Below are experts of layer 5 (counted from 0) of a mixture-of-experts language model. Rows are named router (the router's row for the expert), up (a neuron's input weights, with its number) and show model dimensions 96-191. Each number is 128 + 24 x the weight over its row's rms, rounded and kept within 0 to 255. Numbers have three digits each.
Before each expert's rows: "gets" lists some tokens that make up at least twice as much of what it gets as of all text; "comes after" lists some tokens at least twice as common just before its tokens as in all text. This comes from a sample of Wikipedia text that the model never trained on. Tokens count by the router's weight.

# expert 9
gets: " G", " N", " C", " M", " S", " L"
comes after: " |", "-", ":", " \"", "|", "\n"
router:175150132124107114100152112117104145107175104148108115068127091129159141133146160145092135118130061112131149158149117125115133135112105094117136136136157104143092093134088119091081167093128115121136145119122091138130129162101078111149075136144138158145128098135131126140120154111139079123
up4:146170122137152108110127129127145139136154142106163144149101128145115146127143150126190180144110127185131134098131157131130150141163078139119141117143133121163124155118094114130112139137124169084168123114139084130147140108101092101142081109165114119119108176178108111093132124104134120151
up5:139130148114154110117151140093136110130120143101155131130100072168143100133133116163140123132105103114136135107173142152158114138094184121080107159119109175134117182113127136106165157131148143086134110091172082162101129096144126111127093146103156121075154087142128119109115108088131123126
up6:097134169101102143101097098087064136149134135142112144098128149138121101116077122131118103146149127099163130121086138158132119139115085123087164119145092117115112127108128143126060135161156161110144111160157169148075119148119129182125143134153115115144119102153087108145139148122134169139
up7:103116121110137140102135142111127090143154108123141131134103133114091132155141126157109130150118104126119157137170078087144111140116075091136131113164104106161107100107107146150142094138136116173110161102105154135142126137174137092141139080173084122173123073122132109110157062136142110118
up8:133058129130128119092131110108135126144161099132149149106138126114145179141153125064170121143140140137140119109119163108153095121105116133159138132094159130128122142161126142119120082117106121153139126138152132178132132144128145130110157105136102123146120108094102080083143142113128130102
up9:159103170176123155134083094127090154145092092139089191116151100159098144113152122134172092125117153117132141123126122158149145093132144119155169127126100148140128180157110155095125133135157112124111081128133117137139137139159137103138098110152144146126112171169162103115140111164142115103
up10:148144147145134156114067125167135141091117136143081132145136129130132145119113157131102151094133177134111104096111110145135124113126110133139145139181101187140133142110110089153145129151128153111157092138103109122169106134116145148124125123122081117149098145150128127117123159134121097157
up11:116143166091161110151125114103115129118108128141125157094128073128159142125109162133117114121107139141111142080157131112093126121146126119174069129100093108164083095153126101118084061146082183121168159135157127116152146154166104162124141103088126169154103126144160080134156176124086116112
up12:119138122109118175145127141173057145119134160114162098116094132152135128093146127157098149117137076126134157126130168139158142127108158152109166079136105117120100111169154123106167090087093159119120140128126140141140137140108129103107161111142133143185155138153110115119144090134152170155
up13:154140139151159166127144154085132091104134106135141157137105073149124162127108098143143094138147082157150147134131123120105137153129111128086125139136144120127150133134131133130122166138127129102156134108120144108138076150134145141151124149100135138120129106156104134088130125078141122142
up14:142148103148114129129137097116125120137104122129137166104129120166085102119153131139108151108166117155175123128141143114110168159162151125164158141116123099146147108124120170100106127174133133114138174141159127106118104133107127147143150111169164118154110150084127108073094154132112151111
up15:143097123114149130113156142111098122107131126113134120123087108051041127161201121133111139103093107154142134137128081107106110154141149102101128137109100116141139119128110133119119145069111170131125099136139147120128075117103123106149103147114131125147109102139087122143093142113096104131
up16:131105116092137135126161078116132123131130087104153139100144106106180140141161150147124189149149109133131150124093075113158175114100160121125106087151154114100147142122111138123102101148122143147146120098112151150150156129119105112124094088125158083142133098132130131119138167131079080098
up17:137120185091127093131156126146144116144091148115147124130099137156122142128163114097119136104111134147141126088116174126139102131103118117132153143137100096143101137121107147100081124113140127103179117180137101128108140152116110139166129101139143100052107143148124150128100118144105109165
up18:136133130130107120128163125147149073136176158146122122136115114138146105135115139091133099117107157089150128111102105100100121137148122153164179129125116145103100124143131132113140101147120103118152144112113094151167128148138083134075183108166169160136144102097133099132124142145104167093
up19:140138129127122121135081165147076127136135137136103168156102144135134102141086089101125108133085122136165146165155119159127075133174125132159153123111137108082105118120125086174120115123156114141106092122133117124124171163180109137124136119122121138148152116145088104132158108108112081117
up20:102118145089161145105137092160149124139140165140131135125101147121102129099110119032139137136087128119106158136127119133107121131138089150144109116143151154153132101100124086147127119074136139105102131156130125142088154100140121132098074077169102093137084098138136129116126096130112139151
up21:135141097089149138154097130096171128095125133155102122121108141112126150111127114129162127090132108122154155092127130140130152100151141080139141110154115158095124096124109124117106130128148095107149105155109130120108160129135131147155107091198137145098094137127118106132171152118140139106
up22:156150171157091115149163114139169160113122083084128128077097127104123130135176094090126143144129165128136127122173134143170104164146120125138097197149130135115137107114188132107146151146116112115136128118142120139123117108143140119171147121115120132119104117092126123136170135131116104134
up23:116151126183137150122127153123125174108123165143108192130145095173152120155103122116136151117104071147155144125110110134132166130133179128168120103093137108188115113128125122109147098152154139109158129116135131094138103094090098096140087152165177142134125109102134160122108151100152102165
up24:119080163140087086091109101138187117146158125117096102118145095116089067086114111116148135076138135116138130116121146142125155194131131133100161151151071134117130147135088164116134091138181164133143125095107126147133176125145138162103115130101105123138147125070156153098149102114107099119

# expert 1
gets: "19", "20", " ", "18", "p", " St"
comes after: " ", " S", " (", " in", "–", "S"
router:109090060126130133149125143130162140082149135150126149126162157141110127130158119135087146135173112142129135177106091112132098095101104112151102140117122111127173156115097146122141117138135159123164127094075157136116120133111117094141189121108114102100157111174095183116127137129114110130
up4:110105089131117118190126153154149122121181120132109134131133138120126125102097141104124131185130133147149138156147148149074104118145106106101136133095157131138147071118145144157125148141095133130113163080083151121125152156129109119136135122173129129102143168143121092122175112122174138173
up5:117093102123117150109128125120133084152136123119116156128107091107079130142130136133122100168092118128177168177124188133128128134127125105159147135090109118140137106132120124160118171155167138115176105125154115139122139099089136139141175113126084124092133137078090150114158124128141111119
up6:109170133124149138114091130149162114140127131174097132114142147119115111131099163136106132081159105109135114133145165157157109119137121138125070139124128167111125117153110132126128148080110148151125119134135100158111159134135089128152136093149172085126169123126127146150135097117089105154
up7:109133109105143103084133140162114123137121170176116099136077169139096106109107119122145128160093118115128128151164126155137134129104170102098128132119114132122124109151116104156129087185100122128165126129109114175114097085143127165130151117168143144102097157138156148137124109158094110131
up8:093087145172120135134156104122180189149101156148112121110147147147155154111165120161150114109152130160119129115116106154167160109080135125092101093115116110076078126088094141143150106126115183123161083095146157114141119109130156152118146121152179124153127155119104146150099176141128106104
up9:159159119096128138058154139156111132153097125179183123156171128146113123114141101124139140142133085112103090092179166081136115096099111164098129103107127122163114117117116108163119125123132097088124079134144091133160125098138165176174131119128134122100148126137113105091092112116146118121
up10:119136125145135142142138138108063145128148113154138141102101159114132151112116145115149158152104175123144133120132141125163129104128116154136093114084104130135129136127112137148140130094099130097102125173113094133132099182091142138114169136143132111141168149119117141148089091149110119146
up11:117169106141130134164126147192134155127138096131154141150147131145123108127157111076112152119111112122164176095136080159097139161140141142097152138132137110170118091156118104115106123110151105143105133114113117093133137108159130146181126159113149163090157122119183113076117137122116143144
up12:114141119125133106123135121157124138121091175129123116159126082099133121112148132108125121112130141118149107142106102107127154123120097085155109145122082158121114091141160111111152096109139124087143125153112133143119137147110129105137095111115122115142132077129138105137124102158100116087
up13:118109152115118135135094144154099175097135079111140130092103099103155093099101103122099185141132085120104105140165172130132126134090128131129153141095108125113110170109142143094144090121127151124144097088087114119119155096093116150121125132098143139126133156141102102124128121166127174130
up14:122098130141097130102155124113106117146118142127141144151140130174120119058105098077129190109082132115137134110101105096138091110135125155171110146116152095124143146100124112146176089128116121124132071114149144168117106123138134115146123129154119134129122129120098100152122157150109133165
up15:141088143099077123166140085146139117097135126147140112146172137177130133100105137109132124169121116125147075137114097148119118136117149125126119115099102165172159146104129158153119142117142177126171153096123163095139137153117175112134117103122102150126093121142118146100112122160147133120
up16:092147111123110138130076144141130178137109153123158141077120159165133154123188139137133122127175115133180116141182139114153145148138144091147091160121085175145113123099105131158107128104150067125105100125094101124131149123119134133143118145139124112097148147077135121132172125153094107130
up17:079136062130151105130107090121157157118171163142114151140161094163097129105127185100107120133159147147141120129157112124090087140148125144116111127172111132135130132077123171123089143101112166106101107123116140106104098145098138121164123112156098123179111153153154152125163110119080084123
up18:122151132148149126118143149145097082112111155085133169126148166189178128128097107124165118146150126160131139109131151156168162138163154091121147141129140139121158131125125114112163090144119144088046163188114164106144149179190117148143161093135104124117144077162132126144107129140146128101
up19:089143132154136138133096156160170164124106143130138154093094128117117139073106133127149122115111120154129134104147138094138153099114058126138148128087125090145124123128171156151165101149119131149127124102156140114131144114172119133158095127141112142114134136141148143103110154169141134094
up20:124166113131114092160148137126164137114146142134120150134096147127176138109152110142142115105148110114146074135114111122082076119110160130117116186134133134117161129147128156128145100139137162154148130088089116090099155127112121122134159133168113165118096129095133133159122149132084131158
up21:148098155142156079168105101126131108139101152130117153108125103149153090116099109085103068128120129125087158152124112138112099115135106153158164149099141122190147152110137122134128145112127141121133122130115128170114157114153149146120120078122112100111102158103136151104118114120105102163
up22:073146100126083095127144148132116092136135147177128118151124129140118109109133097159137118165140128126123111122128077142115128169184095156135114124129097128145117144122151144147112124128115105150123111175147084144104095147082167097125109132109098135123104105103096165114114150116102179168
up23:144173111127161101148158113075127151150092144128116157120085100152166141127105105105163146164102123098155122110152104135170106160136131098089098150156128135143118096142136106132161108125153135157130100108126113137160168160164171117088165111111100096120132089166147129137155148158112143082
up24:141120157135116150163135140147115130134118135141110141085116129095116090138150134101151115132161168182114128117098133118116114140151110120124101112117110146163111153099133100114124091111090141161114146122112170125156105115158112107148161118139116133119116141087138106114070118120159111147

# expert 4
gets: " the", " The", "'s", " his", "The", " its"
comes after: " of", " in", " the", ".", " to", " for"
router:148157136150122168161162142089120139144177168130129145140148113154103102099116121156114108132099130124138118115122090161076128176117113108125122146099156115086146112122128160150107149148121142127128117128095165114102128133156140160087078145136136161115114143128134128151137110124147106110
up20:117113140165133127161136170128125104171116121181103085115086072148108116161073112127106137110152152132151139170095143149112079100112186129147151127165097156146150139147132086155141151159093115118161095151087126146136164117144103144122133102104095120158099116116171117126118123117109105170
up21:138108108120184126139107116109133136111137115141138166127145153134126198107138151099117135167111156149135143094127131141175112145142119140151114097126136117186123201153128120106106118123133143114133130125132105112121098145096183098135154091159127110131130104141063136126172147125142137097
up22:180156142117138140091102119136187149123137101099167126147097120157125085175140145147091119104143135106095096148129107102119172127167138068130135097148126120167136133100130097134097168156114140142125146136115143139135101142149147113131186117127127110078155099116070121130102131172107143129
up23:172118136175144162112076143130108136150153128152115115121135100126099114104092119105122097155164147136122138180153148122126129122154081144095116161100119106099132104114162123166171102116111083140096105134138083170135113125100109144132131133105095140144115134130160091084113142107185114113
up24:105160152138156161107131160103195122139142113160161162113135107149145095126133161147171096176160185121144171131111143139126121111160108160110129098131106154137084131093122135122141121157165167119083145119111120156162149154159114112114116109136157146123111110130093114130090131213137078140
up25:168088155097154136113117165136105138113108114134167107114122142157128129128117122160159129146117143130113147136116098154147135140104150104119103140144136146138119131147079112124141133136145179120113142139109087104118136109118135131156143142167110141110162125102155116141150134124118124113
up26:128112125127117144153117170099128173140130134168098158127114134101105125134146163142102149161122099114103121104093146129141146114132138093079136122165162138134178121148137120134153192129133113105135152162139093117124184071140143112158099165141141127171118110155119094099124106105124145149
up27:117144132159147092143128116148127127093144144129115121112138155105142113125143101065133096153097157124143145135101110139131155112146113107129156155114103115123116164173120176123095118117132114098107069110111126140138176170111130116149136145141136165130152149104127110131140106167119126159
up28:132150125087116107105134131176139137132134138130123112106126143113154132111119129124118111113093119079147166145127093168120118132093108093145131146118115158150150153138163158083204096130097116122104116130087123102134157154099161132107121120110106157174144136172130135146122106114125092148
up29:113179119114129095150162130105090142101111142124118123139162125150099146133128133114117125112154153154121150141192116121133108155171168135116153079148195110125134093123135121125103119132134147093139132111098143117108136137173125103142121139093081159168110142138123146124133103131109155163
up30:122144076143116094151136110116151153095136118119112140174122155130087121153165179111140121125096146162105115111157111089137142132139152122091164134118131129137151142164130117141152180098114113113131093103087156107110116124103145159165133126111158131124085105127129119144151141110141126112
up31:078125147155186171127173111111139119101149146140125180156133137089130145121112139128131134115120133157143137126135144123101125134145154098141165119161089124129116100154159152118144110165153136106139133131105134083110118150148121161070102128133126129166138118141183132157137096117133159188
up32:151115126078090119103148135134118120138162100120152155131144138098157134144163190116122139145096113120113147138106124136170163164147136096135130113172141127145200131110092120180155148110159142134125144168095144111111111137120125114091154083161156097148125099115126096155162098125085162136
up33:175109163105118084111118122155139135134119137122162098124179124161147138152142157134142131150145159150122088115136139069098144161115136135132120169119138122136071067124147117130156154137127144131175129122098135119172149114104133167110122136145107135093154090164127146155103161136104150147
up34:118109119114098121155100147116120125141109097115140128107135113114129109101150136119091147116163122181122138129126072168099121113102145124157098136138117125113098109084144112114105128102105133131135121141098177095119156108117120058065103118140146144145151149123128109160104159130106110095
up35:157123104146153121168122073112118127142102138099167160176116083113111132115143106084145138102088101063103148094148109102113127141152151120128141127085149101151128154103117151091149165150146119122122106121145138124133096106141155144141118118170137146151143128118106150103152158145107121165
up36:123141146143181114133136074165109129112123159166123110159158084093123087150104146146123134111154122148112115148136090076131120161101139108135150128094124149122105135154137077126146119164109117077112162085122120106102076080120156153105180152136167111177121127157111111110128133150148080146
up37:115101184129108146142119101141137140165177121143139124145115137134145131108116121135130085153142131105131129155122126151138106079132100105139092179152158154107112121129127145156107125114137065136154110104155148140163148126098130116137139129136119158162130127135128088129144091124122088126
up38:136114139163117164149067148147108138121114137132114167084146111138106150147137150119125130138135138116103137120119141134136136139141140149091176106152153144121183128128106112166148150100161104100159161131131089126174120090092095159123067087185121132125160151139146091150115124133103177149
up39:157082097144136128120089157116143111153103151194137133091128163150086155124143129099156150078127112103124158082110124114126129175140140139142143146152147104158138102084117137144117116169161127159128128136124130092111126107137138099136124100095123138140168169110123154086144118121128100122
up40:155109133127099100115127124150146151104131098121123117174102076100119154153131116134080112134131125105147128153155122173127074101144109121108106084137112112121117148127189126076129094145151096114150121117176106104150118174164134126147099128102136178127156145149106112115112168146151155099